{"router_score": "softmax", "balance_bias": false, "lr_router": 0.00094, "rope_theta": 10000.0, "tie_word_embeddings": true, "init_std_up": 0.0233, "optimizer": "muon_variant"}
Below are experts of layer 8 (counted from 0) of a mixture-of-experts language model. Rows are named router (the router's row for the expert), up (a neuron's input weights, with its number), down (a neuron's output weights, with its number) and show model dimensions 192-255. Each number is 128 + 32 x the weight over its row's rms, rounded and kept within 0 to 255. Numbers have three digits each.
Before each expert's rows: a language model's description of what the expert responds to. This comes from a sample of Wikipedia text that the model never trained on.

# expert 13
Early pieces of ordinary words, especially prefixes re, con, pro, pre, dis, and pieces after un- or ex-, e.g. un-con-ditional, uni-corn.
router:106110073102131128116127125108117138145172135100108138171138108111128123202137181091127149136132108139115111131134161190134112147147114250148151154132162098130087092143097167173143110113133105
up0:038074129151109141121124131081122154118162113123165091145167133132123118106137151095140137114145179146124140190150070143096141130167156148127122162171102074090131146118085094105124157145123155
down0:156166133146151080112145132165166172102133104126117152100121146158142152090123146124186085187162088148148107180084168066122192157086168126131092112167185141134116170133142155152130103190138104
up1:114134145141129179183124203140130083109138208174202113146101145105142065135097136165154157234153186077111112183171122094129148122119164121114121134128140117090114132112162091126127181144182176
down1:140155181086171112112096149063102119131128074116152138177174151159142145112091156119147130126127156145084155110171141092102108179099174112150123095167129156090110149108142149131144133103119081
up2:161158134086122072132133106102122092154093167108107118096143105137134111117113127139115061129123119104150133112141134116131125163138070149169217121115131122179159114186117148103148159103152163
down2:085163092074195161120100156176155182123104126139173172184062162121157141098150124104181146100134125143169170118124110129166105188151134132130157109166172110087144124107112045111141141139155095
up3:099181193097103112124107099104115112147061142132146147172135098100108138153098094183111170105065194128107079170131090143149159080161077167106178127121107101112077173118081115115099109155075074
down3:176159108135115128160099159130193077111171135085122122112180071080102130104184173182155078054094119133136111100159133127139129088107237134134118154123104100138133130171202167150124129141133102
up4:158117110089143147117130108129109096088096146121128124162174129157149101170147159150173165132088106089134128151119124096199141111135148097141080129087136095095136164113122155140091154098118146
down4:125095144147158132125104135145139113162128101177077124106169122042097091111140168120092151125117175160087102121105162139101167203152149114104163131163150128133120078112094176131196040114098143
up5:128163127098092148091138184113095105217103164085092147138076082160141151127128145171163129118153087079113146176132105191197177119100132144141174138140112109067094128078163166150113118140122186
down5:121147163199097188136119139138163071084176114147025109116143115123158154147147060094152192128125114150090147188146178203156144108094158057073076092081099094226105106160129128098074091107143187
up6:117177130083114148128107098121172103152101172068212133123111072164062120119166144205146114085210136184126129138114130054133144099136126114158104121144161087138155110141104142183164111123120135
down6:129086115118079121163131095132187169116122115136093134122087144043171135095115127167015179129084178107189079068094161139092143165148102078105082162111122129141101144179119173099122106111118120
up7:116113103170109118138127157153199094140040122117098115166160103096141141126169148113153062109080140122145160174121120073110141103134168104161182064102127095185042107122156115121125158125148129
down7:119080109125135134122101150087069189060123162141110140159169089125167154093126133128068155152073083107142152104099130143087129128185125123110153170102158139119154164117081146151161130112136102
up8:127170126156164053153103155118120120156167158106133136055125135069109112106098166156122125114103099135123110119099131146094113100150117145131100103127125108130166107140087160127122102074123180
down8:166091084197120176116169134112133151083126144161134107167114115143092097072120141093082159083152131115167168123130162113122161124146128105102129099130123166128157113150088154044189179115054113
up9:099147167130136100170106133159166169151157183136124099110108118183122223130135129056082169157060138153138082088141085148147135178062038098131106176057066094097138126071100129181141133084187082
down9:079145126139066098161143075124126101076145089142136159153188166178137095144120185145160167143117120134136148124096156154106122139046121133114135065114209141136087167159154161178060139150096053
up10:129098150123061108074163162107116140187128095128159096196103114172146117118074137096134135131124053191140137150159158164150096095131110129146113118130133166192151108147073171177092064117148089
down10:128173125179134178114176093175133141094135113081178127092125109192156066141148115128085086145071151093098135158078139122082128128230084062107104117197165104105137180095166137159203114138129177
up11:077087092177109135161169127109114078146118162140131105139129164155130078124106162101138115200070065136136168113145174143096096165197107153087141154153069179148110169114140125128137110152184119
down11:123092116114102120125110119157098114068152093108083109102144141133113158088127136072155106091169148090108123111123144184127108131152106143158112090109108126101197143147139137058107140150075055
up12:121100123066088204159109154160091174081200048130118168111150078089165087106146118118152162141088123145129134064128165079084114160170158120199148173120137137107125130117112100176122136079144085
down12:086176153123128120201157140118115109167087101111131062113128126118092082095151164152124071135129139192108097143115118135078167086156133120112185138151136166136113172164122099202134113147152082
up13:151077112155121116130152130147068106142141122110175134109106172135145070083167146128103118172148196200135157140094129116117144059112174081112183143158171137161159120116147165153159119108131134
down13:153133143076099106114172120156147150145096122115169125074134118137073180070141069146118129137152105080112118150118119111084183124119132096060141123104166167128150137140085062102125129163104113
up14:100179108141127075111146085171183135089065125167095096133124130195056108114118114161137136113149151045110072179129134127045111132115123191122148117123101158084108166066148117129124072125143092
down14:144127176083075138080141116145115100112107126233142129108134080129126130218160118104141136150154162159081217085135175167175140098117060064154164154153123129115163091130115088184107150128133096
up15:159148079132165108168110070143149168168129084155152138141112196138131128126172100129093126084053139075141125142129119143176060094122101140158166126085153101160168139140101092126152157134165159
down15:165141138128127156140085086150162103104091117096157143092108119130072101089156082134127097090185158161139078153135176057107135073145125110100173130133138115077185134063121067105089130130132162
up16:097135172126160085189118133146105131104116118192084128183183047107105133121107093113075092118088118140110054154143167085168121139077148129139123073173137176128120170143161144184110184124052144
down16:144103077116124183184089120077103143122151109160127157174129082183131089135151131148179184078161104149191164147065105175099119125118113106164112184117106047116127153140123137096142121124121140
up17:128149091078147138109151138132189124139106151139176147079115147195148157144116183092155133122146144124080127117219141180105145117115216198111106116167119125160101125111031080161123120125130124
down17:127073052146164116153169120094093138152107211096181122108083105135131140111120162159165097108124158163058113125137135104127203166123130154156100174042102109060130157115108100091150140118131213
up18:080129127104166164160197177166103088122118105116102088199115073158093139165151142179195115145181177156111138087076173151126144155126181153138234161144132092119164074143148143098117123146096097
down18:086079126070123146096173213099196078126159159155080142107126181089150126110107110070105052121118126152181105118064119121093129161147170127112184142159158132102127072136142123101117168079194088
up19:197150112162121073091104110215082136116113099114147119074165174163095121116120172129044111200069103127136129097147099139133103137162174137150130136156138119117077174078141089177125100133115137
down19:117107124131104118172104132169183114114172127076092108177123132150113129154095140165168116133126077172158114135057119101139061110107141182139127117127142151204110158095134134129074121123172187
up20:177128098086099099130166162132146135151107188088167043144175146136144088148108153136195098142096123136112121179032091120114123119183124145060102123147125143097105138099095113114169099146152176
down20:141102101085124130131164136140080110078166104143125112137150115142109070143101105150133102151108113119147133103108126161101149121142114130123086072171133089138126121169104195117104114114138057
up21:131168083134093104113110090104074101101173130150118158172102173132086106100111063125167146120140156151190105121139128092147115100090100182094121174100092164101110157112164161145099121138136132
down21:084188118102172095116160115157118134097082121103072118147178146156153189175138102151053134150152143132134078105123063178160194113097151053153066102134123124130149058102160138137090132143088159
up22:123124128073094107147113090120104188163109135131134187063142070142091148084104197132135126151166187087127100167177174097155095126201140134084115069093100131166098186106126088140160107090154184
down22:159178102153181143086159168152138132171154119079120157158124076121159157118139149152120115110136078087187094101077067162045114093151107137135121161145077187124173146125155119111106139130136121
up23:152154129122194127097195113123211069128053179069079158109110142185154179114131062162074171131119175160148159143136067065091108135096145139111178160071154100069117107106136129094068130132133147
down23:159152133114107120079142200085110130168171126076119156155142165097092100148100197118108100154178099135112145122151140119087143192143162108186129109120160167139173113133175080119148060130132119
up24:085142126125112147111113122095107167113157142138160154139128120160127128080117102100135152116123141133091121128160138070105190126191067111100101197061090078125161182148138076164121154159120126
down24:178064174100173135091108118138144091139112135133113125163088128139093085149107096186091084137110104094078069099155063109110103087088121083158153150107124124069152101103170108117110143113111115

# expert 11
First capital letter or syllable starting a person's given name in rosters and result tables, e.g. Mi(kael), W(ojciech), Kur(t), E(miko).
router:079105103118136110114074116193097140134142133123146143088147104123113136129153135087039126161169101133084154127117123144126101088181111030107116075076140162159106150124148171116100099092116122
up0:127159150107098103157129116091051133188106133104112127106074063157135102100121115124055144221111133105127166134139136147071108133121147106109050095078092160135125165117174111144124076141109113
down0:096099088107127176086135146125103148156088127118134109160094074170073156121098186154126093148158176117083132155105156143120135148163094160127169154159125003108103194117150138174111160146165153
up1:145129098120163134173117166109168156082135150142140171092088090118160142132157153113122140112133140129157128125105101168138096157113121141164065102168113106156100159109190137101129079122132142
down1:079157024012121040156158074155083147076127160171106176157160121145219080092192182151173097105166131093108113172099123175138130125120130098123106106121156086116114140135164127118090121105134116
up2:062160164151162149139145143121174110113117152105090162155164078145149060114134164095169044141166132131152152104131061195093115145106151120094134150142080161137098103124101061137096133128169168
down2:110088167174132084073094122190178093128091117112092148165152114102113128100141128134136071133087130091189128177142161152147138161091160103142106082088107132132125150071137082170115063157091109
up3:163091120160153118118171117113051128126138158142120109098175129192155115142109192091175117140098057111120130103101130044127157139128135133124160134153172116089150156111115169126116068140108153
down3:144117175153115087134088166129141075106171094103110175138127111147184144114113133118141129109089122154095177093195133055149080156172176136184087134095107149228118141070134122127104201076197077
up4:085146141225122091127136158147079188089099140158061156127098135063078114139109167095153129135123141089140154142128189070172083110090170118124079103125112132168181226162072152152170176072130090
down4:068129108118123118161148132124127140116154077114167131146133097115170141096114166080132159052067141124109143091116095133103155166138149056148148094155159184120116120120096160121161176181145089
up5:144170200190109102149132145093123184112132131117086158099128126204069118088125127162079109139117135125108136117191147146165125162182137080124142169078122119111161194148072080134139088078069135
down5:115176114123147132096098164109153111132131123058164213143160143118108159172123072071140128131148133177149148124104188152132156132100151124157079137168121126172098145200145124097161131131158160
up6:089163193139101102143121103075154204123116077155134143177101149131108085122118157151098123115138155161125114132080161174113140189088135111193142202117112049153096118167134140156108116197163176
down6:160128120130136140133141168151135087103114192137120157153154101121205155116087160106136151124104105181124110115122122113123109136063087134098141111101096154122149145128127106187132231097111168
up7:104101120142137096143130108122220126198145168164122111118101108101145120137085166140131151126193104141135076128110143075140133139135110094118088086175162142066083121117125127123172163178101110
down7:106155193116161092132169099087146117076196111146064107153188132180092159135141115129097170111123159085102061132110149138121127179151103186130140067120128156132185129106094120137114182141150157
up8:069116129086155179129168149164161017068117185186132092184114133134160131073135136172120125109115181115122140107056108113081140189138166126135160104090133138146089090097158097190146164140146154
down8:123137116147119118123083158178106166079070098080173147146117071146089125132146114105076149147132143155130153055138131100117097103174135089076098096101081158208114102163153105114115219121122108
up9:096129136142149145140140101132108053149093179126178091125150173137109172197119126176167143185150144089094144128095102142116189170104171146054148116147063137148105166057140120105130111144137063
down9:133151121122090106127177093125098203106154117134134133114109123141152169109137165128132185151139100104078127165126159171098105155140141073190169135113125118115133153193136086136086158087157153
up10:126134182127115170096091140105153120144139087118149149129123137057096111086159067154119157154148121180088091168138113116190113131127124124106165134199105138126175197128154209136162069139170106
down10:149110125102138162119138098096148124107093134150125122154176129095187090142111148172147131099128106152220117077115109114097128125091148182160088099155188099109171165184054117105119157178163133
up11:123117075105096148111132184109081067108125106117185185086131108111139101128127154117156156162147115127067192088109132121117107126124133130138069170121100097075173138129126143117109103099076136
down11:189152149134146151159178147135136101101112137132120108145115137138111165108127158152111126108042117151138115122121140144145075108163145120113134111183100160179132100126131201079107152158123136
up12:121096140092093070143146063098106157109063110120123111140147112137069141144112150081138149128136161119108149168083107247102132110100083148189138099184153119124083141150123147157162151158129159
down12:160195117120132100041139109155035081182132142098154147152165114070132118156109138114092121117137143170159129137059144121180130169108158139121109116162096122108124117146162131121115163137110102
up13:129169165096188147100103215177152106106174151032129158113093123127166107157151092127055143126163142119179124125132093116081117068156127104127129147108161117104111123118140121165158123062091163
down13:145147126169113116161114204089155157124165176126151105101139131131183137139108129120096135149098176115161108171109074119091156147182096205105084136079132119157127107153153089105100134142161104
up14:150188160153090120079178098148151113136136105136177095180122125186149156093058159119169089123169143119115182110181147092115154164136141129164164161099124160130091117101170111126139069115100078
down14:121123119146136098106101100107136111074130147090132133122134116123123126123126117095080165148106135078144124113144081082120098115153107137089142149221128105109040135142123134069165102045129178
up15:132145156072115092147104137078100149152116104154117098094124114184148136100096138129146126110108160126089120135131158180174068129138072140147138105152121107155164111111102111116164106133141158
down15:109130153139224150124139118166157189130109125132104134130133151122173104127140116092124068172144132140158043140111149152130179115125161129134138123081105131102130092114026114149119136126142113
up16:097164142179163053103138105145178150116136151136104148056115172135098154133090144104151128114111091141091137098144074162120178081126152102137144198117064162125127114081122167180105096146138148
down16:146032070085015153178172133143110113114085101060115087145092133142109215120126124114128074123124120153128098116081135155152110170140159135100130105203122097154107114135196130107077125155114137
up17:089141149201128081131121127136113151179090156151156125180194122146153119093058091168101095129111183097189178126162084186125182090176133080118090064086111141114170203138091102102094111180163086
down17:134077050118109062210132162171141162162062130160163135144122136112046056156139052091094157149063103113123067143115109102164151124115040176157108127128137181190103191111104150101099144204106148
up18:120133148207072123092167148077169081068089153098157107111129112068133132063168142118104125154132092139059154079117112140135148119109152099153105136124137188180145139147100143168095136149143141
down18:170138096073122101183139083165115165143142089128138110118158131194096089126188124104106159127120167184133134180093154120100119123106164148145111116172104165116080088151181114088142062170147190
up19:151129106116158132115110140093148143182182106145184146110192132067108118104116121136127165074109118132126139133135127125131107147112100047138132122118197056124055161151028095136155179150125108
down19:155103103112104085114128158154119129104106163107130157159136077063132096171171074131107089163141120140092103082105144165170135115129100136158126143107166114134052122128098113167108081158131135
up20:131167129124091181100097110145103108215110184140120176125177055134145127095108148070115120147161083105126121092157168095129179121049082123148081160115197072087153115203121106175157087131171141
down20:081097105142127124075193143139159110131159184087104080137136105103115154149129124158123129114029176132098136129155097154121121114103141140127154162096107105149191172140125088178117189182138142
up21:138146098156151110084152114133142140039144077108101171112082148163103117147117176136154129143132101161123108131150111166084128192153162163035056116153106153135081104187099092159115071174156133
down21:160125143154157087101147152128112080152051186122107136065115116174161119163141142158086132096247078109097095121117141191180140129116133099130170122101125099130154169139166179105082139071138077
up22:105092143141114067102171118185078117119121193192151119120174055153160113112089168138117083066112146135067171141092148144132191154161108107125134196178065164138185162094162163113127127089141161
down22:124125095152121144152129102138111074100151056107114157111120158084076186186159154104061127112116137179137123122107088043129146105056126097128086170128149065133188120066139122153068140101134127
up23:145170118102141099146110121081165128137136113169140104158077072171122145086112064161140130125160144116138189128105174168132097205103152088133063124098132194128109098138110160160129119135142170
down23:125113112141132109099082178114056127113160101161126136110153127096129156100121105141143163157085133139082148172173139148129136129097124139074148110118093124146134124073132152167107072161171131
up24:112113136126140171120141172151130088080155165158148072128134110114136089167145136194153104146116100118140155091091083175170083143163127154138175176091118048096119149065120116095107133141081111
down24:073113152091165122111113122149105140194167124105074111160162107126124137144119138069102128115118131164102147125183059155124183084174136088152107126132138154157147140123143115098127151162092108

# expert 15
Middle syllables of longer Latin-derived words, e.g. tri-vi-al, Magni-fi-cent, e-qu-ipped, often before -al, -ation, -ate endings.
router:161163149130126118134167138098113112076131122121104115123115161078134162159147166176091043118140140102165103129161125117129136187132145116107156180131071095140149064123162114180121129154169171
up0:119174154061170105109153134129149072112166099080188122143123103165152083154149134105102135209157100139066170109148126061148151157090110098127120121098100111132157092085134142103097226126110176
down0:082122096115098136141170115100079170118113141114146115159219167132130169169143173094157136100159136059165077096134085155112101111098138162128096168100137113112170181154076152201183118145198164
up1:156144128095136163183154135171089146154143150130149104133099140114137107087116117088182188134119119099156091139143087097189131118113136111136147092061124116092121100154129235133160091169155163
down1:143095101081120139141150111056118173093068155087133111166117135087157147102159140142137136164149105063117122138087156163117161076179139139126111125123114149104045175160104092118137071080158112
up2:134147104189126091066129119135122136105146141128162127147164103122103170126170168158159141161094097142096031127077158175090147070070114121128177202135114142108140173150124116180168164077154172
down2:071064149168131128129109109137068095139109151112068148062141141112107147120140101128131156091113140089124065109124072161091158164139073108124096124130162102112115118159137151132150127143161138
up3:083112110080115053081050114183133117115115144121098098134125144110169136194133139098070141170151100083099158144122147180129136114084144197138085096101145096166120107115149134109222107116160096
down3:128153088120099103124093139195136107130187114162093146057179168139143101103151139095157137100081132084167144169140135192133129107109139086129123125106136123146157111123132132144109102140081100
up4:096135129113112103160124114112143081065164127121135114127134164113141128126116123118170191140122160150153035076159144096068108118114121163152123159120124111101149157164129149081078199098110140
down4:211131150146127109107115163164108097142082137128096136140095186112145095150107167145162081114137198142124175124205090106116118163180140128146130143120142124094153078137189133101158183134154195
up5:115151124119139118092099060082154134192080156062115067028100100215152196117107161179146114098121105171102129126124116098148200120136152160104125059066122109133077206101150080113122138146103162
down5:099107125155178139131145129148060113169134149117101123221135102119075137076183163090193104092130121095156137130137166133105201127124085086088118129133117125095172157149139081107108147153125099
up6:195146115143127089083159155122136142091130142155069104198095158123214123081137119159137149174163091094133133093098161126127074126159115171114169160112154128110123158177161174156167132122122114
down6:161121135083163063105159161167182105139143150106108122202107126166137072105102085168072101098124166176125164142079113109136147111159162145143130089149123128098103114128090121159124173121155132
up7:100163138191104067093126141094166095110146066129161098139154163147155108138161163118107133101110121181157061029069106116144100100121083148161137168143091167124121145112159128159176136090164153
down7:080059156160155199171107098131060144130099145176149160087138109153163179096091125163154099106112175130118159142173188125080168148062133096163111153162154110161129152074159097100142060161091140
up8:139113164135093182121137171166103158138122139138172154074091101156157089113137164162166126157140136126158077184105108178135104108070148116147089093097141168122154202156147107111156173114176117
down8:116107080150192036126104116100153118168138161142110083104082139116080120121117160120099069104142136143084158140194170118163063173161102139101105113167125112147118152129116096131153165131083099
up9:103132076129104146150168146127135101169093180104083120159115078134143128093163169154143170084122131146137108112126137120075099159141103158146129156122062109136162133111118183112137163102081134
down9:162130119177167120182141140127103113132143089090127175162111143168105066070099148101156150119228108105137067137119116150138163129146094104108163117128159111136124070150111153176109119152108117
up10:158133169182125107043154074184155156094122117138168100126201199106155137069117118132104123105142173118111138151156109155122177165136110089190128131141089139115130112130101119122117175080164107
down10:164154217058150158083131136164130122153164115077088129099117148139107140105158080160116132146124138100124073129204138097061107127077172186112163020142133110076154122150122120130156109152071065
up11:132152145127128079084135132130085125123126154119094141111130094141101068097120082095122186134110142067151098146188084084127168153146152159091119097126094184107123116132138115109111080125085081
down11:127126118087091136174110105114093129089060170073114124113149125147104136142160139131158172186134139097096104124077136134136126112104133195152151184098143066177157165147162073119123143106084128
up12:147235153121134136090191171087129126138153088133108168130146115145154105142073182143106185132109116174164088084106137146100105113151091112076063158162120097119182122128127093152145059147127139
down12:080124120139103133163126117164081129134162078171134152071110139127118140135122110140144194070164141144097162108150142127185121122085137139088096155118091143109139156085129110200140146071120136
up13:105171149146169096104127137126152090112116093043131147095165124138112119091161135158164195167140137090052124059105163112125084133111103119106112092131116113109142083165098126122119117101154122
down13:128095118144090156127128177123120109133106173141146097163136105131108133143143111111072152150158125110041105099154094110091118088148176106115054117181127080178114102151096106160094163080121167
up14:086116096147133174087211135146103096202108117145183128102090159098096168156122206160191162104114121105130129117110052112070170146071144172154135118101153121177138124127115137095147138189104171
down14:067120060154155107116164168119185074153048133151116134119165087125089108076159110160113125148162180121108109128128111113187113166182031175157066146123128127196075157118110165128138093124117110
up15:092159143133121161099145086136135160101147159111105116104113150132154175114143089119162165131101114140106070137124167141127124103100159120176161174157059121148099108101139106107171130104176164
down15:115149159120152145076065102105133178109117165169154162116172115049191135106081142156148131134114151124152136114138093140123133082171146115106094153170117152113167132141126078081180166147145164
up16:159138165061122122158145102102093086098154092165148146138094128111121173155131050192142162116153125131125118136133158151129080136129201075163111088101109085126128126102104157173124144086108104
down16:133181099066068081123098103114109147128114153141079179132120118098090084153061125098095044155083142156106086136149136078102182175138102109131112153153158192129160108075142163133186099114140067
up17:135119142090138086180074123149114139178212118129157193082062097174094096106128171189132100202122040111166107120138155090144140126133169169138138159116095081145146124129144139157125182198142118
down17:146103078102090144138148012154148175093125093161121105136114097132143108140112144078138094133140144117069152134132105092199099150129093115149105074123143155104057175160128130145145108108081128
up18:147098143098139086087127092127075125149104104114075164102130132098144120156149121129149114104086105133121136103129158138114157097109135156054142125123115119082142164127135135208117165137150115
down18:092071115097101112106034160154093139142155140135162126109132060155151126128157198110120121170108069105133097103118048088080076088127083178160130141141107128102142092136130141092128126117199131
up19:140129167121113098101121167080071095076091133119088101124172042127102111071143122119129053129114142135131115064143140103157120097110171130115098130138099130179154136148144088129142127088114136
down19:140114194122183146133132140167089134159139151139097100133118086155148202091106134083164136176082101119087085108159144136138177138119067114132166136134176099087043144131132157091134120099107141
up20:148111146101151141107086162151135120156115103121186207156102081161140112115112141187187156165126106201138103126053104125153126123117084149064066133141131126172100167147166130130181110132124128
down20:093127105096113161140159157145118132152118143106128192072165087131124112123124199142120104078090129112145120105127132165136136182088084100129210162162173086146108139148150196104118119094152122
up21:176165059071149093154086072111137147150086146184139128121139080138167143124157152124111161138181195118134133117141066168145124146105139063071101138111165110154113110111090094112109142100179183
down21:163117122173123157120163133055148110073149079157080104146067137153116123139137075168165215065143120130096204127159150175113084118175129147114108078130138184139147143151139133111180116139113032
up22:125151153128127115128130138069119120134135101090136129123161107079093091103114097084170164115165150156125196122162157068167146120131138155121122100123100096167086160122168087093184148108134140
down22:147105105134122118122161182144108103152126093096120149078144142159161139132098139088145168139122103141160110125118017167115119158141145138160133123129067092138115128150091100092134116124163110
up23:056112121142185116120156132134143066118135175123180173154181121184051107105135107206161112121130148111061108102061151092126166110137140167096120111095074157164148118064175199140160142154126080
down23:130127096143148127067149186112115124080121092127179125091119129070172116117116219115133096148172125166090164143122132078162147163205146089123127185156077066070069114129170116090079156118157163
up24:135116136176166111099117078116129098142098093114151125155110147130121125115082092075143122087109143069087107114168114201076088164143096097185170077094105131230111099062144061121088157075121125
down24:189204173122189088075155118196103143102094096153159175143088126188157139189107142097117147089099119128177206048086127094159144086116096142153064103152143157097090135072055146135105094107113098

# expert 6
Hyphens in compounds like re-election and Winston-Salem, list-item dashes, table pipes and line breaks, and Romance particles de, La, Le.
router:091111076121152142104119162133138095149074124133123089106160123131085150175124173060131168189134136105130169144107160111113142110100088192119124090171118118142159139151142111133179093159095139
up0:171138119169124159098105191152095106153165140105163129130098102127141119159093138082142135134123170115158154151147123075128110149126094141141105181189113126103130128101204122147114107165073138
down0:087088115069074178142056121070201192171167118170105083141091120111144094113129129077105127140115079108139125124105134131135097134155107101159176077136136134133155129159111160118158099099076191
up1:103123130185140122125106172137091122113141144154033124170117133156139104139091123086094121186060144161174155114084086155089147130161164133180102167141101110106123143045126170147069091109163133
down1:091113114118125136120135165116213099114125147149132109126194129142166102127095203189110107116145076164092169109079136077191100114082093105114147124145107160118113090125133128056123190130110131
up2:095124103117061082105145132153176166151166161127174152115144133133152129126125172111094173151113120112154139175189096095095109103167104184158098151125244124115092136128123145115100106089129143
down2:104110160162148143093071153104141135103170104078101099091114120119177103138162156140185146094158196159090151115130124124108142125134043098084127108146056142155058069109160127117147142109128127
up3:154188190113141110105148161140134147156120119176127138223163110200080146103083104151118136157183146145147066092164099103098166147106098147121148118147118112115104173102154090076145047123092107
down3:150126071114148138104109075184085110131057151147087115079172093107130120118097145184111100179114141154152105118162077122084153162125120081126136148162038108135129149111130169119103099109132118
up4:126148187139131076130162110118134155203136172164128135116127140124100101105140133131140175096161116078162202161179097139135146147129145070096089180159195125124116149115198167082036097159129112
down4:148120083106197133121184129159101154085193099145082088146131124166118145158119113185098094150116127109159060121114134152165110131107134156198100077136068132134086185101120092129125128083116106
up5:178106082074110172097162121083146092131164114123120104087167101116127098113106188122109103180072127127137136092142121119155150124190051184124131089169093139101117132150113164209105120106127108
down5:132119155158095084143118148115120178098118106125111165127155083130097099115163148064132146115103122078073152126173067167130117088077113139091137147140152051172125067157193092117118139136174095
up6:085096129144117140106150127118215158115081114090187161108126167131107092124138117124115130135104097095155164132125143115137117092073125168140090155133147115098153086161150161062095113093131151
down6:132131089112124214122095082142122167111144111147179133103151145116140105158121132126034122148152127183128129061127137189089096126163150184135154127164181070165119098151089162151108113188120136
up7:114157098118110087153090113084196087162111105130203106104145109171130118114156098114184156102142075078108140143134065168158094106139115162111111161121176109128150152052127113164136102105090111
down7:152129147141146152134094157217077088122153157132096170143094143126139129201088174131108147137110128191180178116130130150129113115112113101125164106126135146157163152080100090129085111150131147
up8:136111081100104192175094138111102060165102142114147115148083104166177088153083071136065087096114113177138152122153125122138195108127107180104117160145081114173150113090077145134155117070211100
down8:109123100121083139135164160140127105166129092092154150140194091170143145149164138145133120083101132083119088134091156066133031133142088102131110185103121099125208090117135093130191176121118112
up9:115110082125116136129122151145148132167139127146157180226063112091159122162152122157134097130142087087108096117096113154210143115112117145109099125142083109061129139144165136116136124103131088
down9:106066186153124143112175167116154100095122129154136123044083184082155138101118173130090122146087121139111144085137090141130135165145161074126137121121131134161140110148127111151130106160173145
up10:121041169085119167103144090159146100084101162133172135159104115122151112133074141115125106118143166143175134149109118185136096175093126130078096126103132113119106119119120070145123159124135112
down10:142146103076145152150101108033114136128185141090094150132060106115170136103197094172133134117126115125088142092174127102094133113139176146136072100066133197180124178062146128113117171132166101
up11:127128109103132118105166133136139102128126174117109122159120119136137107128116153158172142150067132134081154142150092108155102205108111123124179119171088089110192118162156115081165099156086160
down11:106147121090121122143160132183104124098177191144065095134141201103116190078233068104154136073174091101163137088141155143189176087129102153130133119184190114116138079108133055194127107163164147
up12:128111125142123112090129146091120085146141122118067142195087074144135138049145152128110161159070078133103122083129151157172047143146147166178116124160108104122141167124125112120136099159090116
down12:123137149120133144156150073152128077182042147135144124145124111136108163185137129122123054160139106132106131168176097133125130140094164128096105111183125128139119143094188126122152138090126135
up13:077155198123114147057135105123074161093148044146103164099177099151124139073123085066092124100123127135095188105125177134111118089137108203140180085181155062158155086124073125193184098136082138
down13:166075125192160090151146092148170128156147172103117126116133083115133126135124104161107153090140117088105161131134135108138166128085172101126115119081115213106162168167143121141151109121086138
up14:121138129114143119163157160067115110141135137129176147162111138131118126104156131078085127114178128130097073128093146154099057162180157152151152096084158187134136137128135161086155139109164095
down14:098131067074132145144100152157092185183130087128131085111120155094109140081121077059142088139147132157127119095146084135152106113106137095128139118126074106146093112154135116105092148167170168
up15:124104098111058094153147116139129103132153137081150155141074136098157142132148169154140138149089118108163144129157127129107126150113142188162126143177120166119090133150193149150146079135122136
down15:111120136118144169140142128136111118113141198106078058092133105153105093082113085123151116136156103147120092120121073104153135177157145195112152107152082087121126158076143074111090148185106155
up16:107112149145143155110117120161106133082127065144067073132144174136092140171091104130117136152192115097172117005103126092088143104147139136137109156113097113097061139081127084081143163172112108
down16:126106189133151113147136135105038155120100108127103119168131094102158147094085119145124131182068115154160138133119141129142148139138195153137091102115129073182181127179188178152096075137109143
up17:038089106135101114115134134134137093169131142079108138107087106169151071143107118103139082134088112151168128164119169081164120132111141101099100144136165099109193190110140124184114149153128173
down17:112173102121141136167077082146101093077100105082137121158110111187122165168127190144099097114100100088148123113148059152055122127129107139130127079131147149114157058144051171158168149108160180
up18:149160139119052128117141112082120089161194172115101120154106147170204126139132182170158135130169140174091047126139166107111140127077142156138126210124106188152174124079093131159148171115205118
down18:166131150107152081158115135090144116173174105111131127101076151094157173144104099115127146141094149162144164130067127090129045103074160153134092079122166087101066078139188102108121110172140149
up19:124186125126113107148146166143124147154097150132102112143175129127150121162134137159145150160155110165097122128151168111091132130139130099117159106117140090146115140147158147154182102114061132
down19:132121193141126099098127133125119087129083137148125104077082116151145112141177136078153147055132162151189086107126152143093163142059137163138106125050173086130082150114079153093156159126153047
up20:145207123080139142056142129149181142096151175139150172141083111114145089208165120040117131079140107133113152115139073132126101099075133156138099134082100078146125150114079106072162142174098108
down20:078076112100125178103099104161197094125141109082168185142108082109189124101127151190144108145178124084134157184139134123155155148072106060204108143175150170082095064154130099145071161071164093
up21:156122133094100081119168125095134128100137138096185148137212119070082204115156071146151146110162104104119152088140108142144209202141086128116165138178132164151108156121168107144159118132121158
down21:085125146134132124182113068110181144143142138167111139143110159157125152077059131081157105147125065110115087102141174120136123125075165085142088143119096149157139141134110129124085082157119136
up22:111152141126067050159115115100139087107112156244144151118108107109119153102155161123131145162168138142071163101078143091132134148175094087139120125118173184117143182110070124153131093137152138
down22:136138054140155114168158152188126118126149071065123078118154185167190164121112137206095079136141093108122073149099132065113121095155211155077153111118115129109112142135104094105122132151107154
up23:122152115157143095166134174120107134161132144126130119077123122148135184114094103113123111098156130171098122084102148182172080108122102157160075102156133090166076168119135122152188134082113144
down23:077124134116047172095185122159152156117124130166123134105084192109105102085161157129147099158117160117169118141103133149061091124142164094083147167134084114080076166167115123143168108139154116
up24:145114113122098125074141142089087114071177138065158129161093141158081169147128144100172161182065064144093174112108133120088130161123180172187110161151113153106108109138096102144134169083125125
down24:166132093144153114070229091090144116154136193087123103139167140174092161134126133125144216121158138102143135093142132128054184151124136105128175086132097131141131186108101120088146127108090115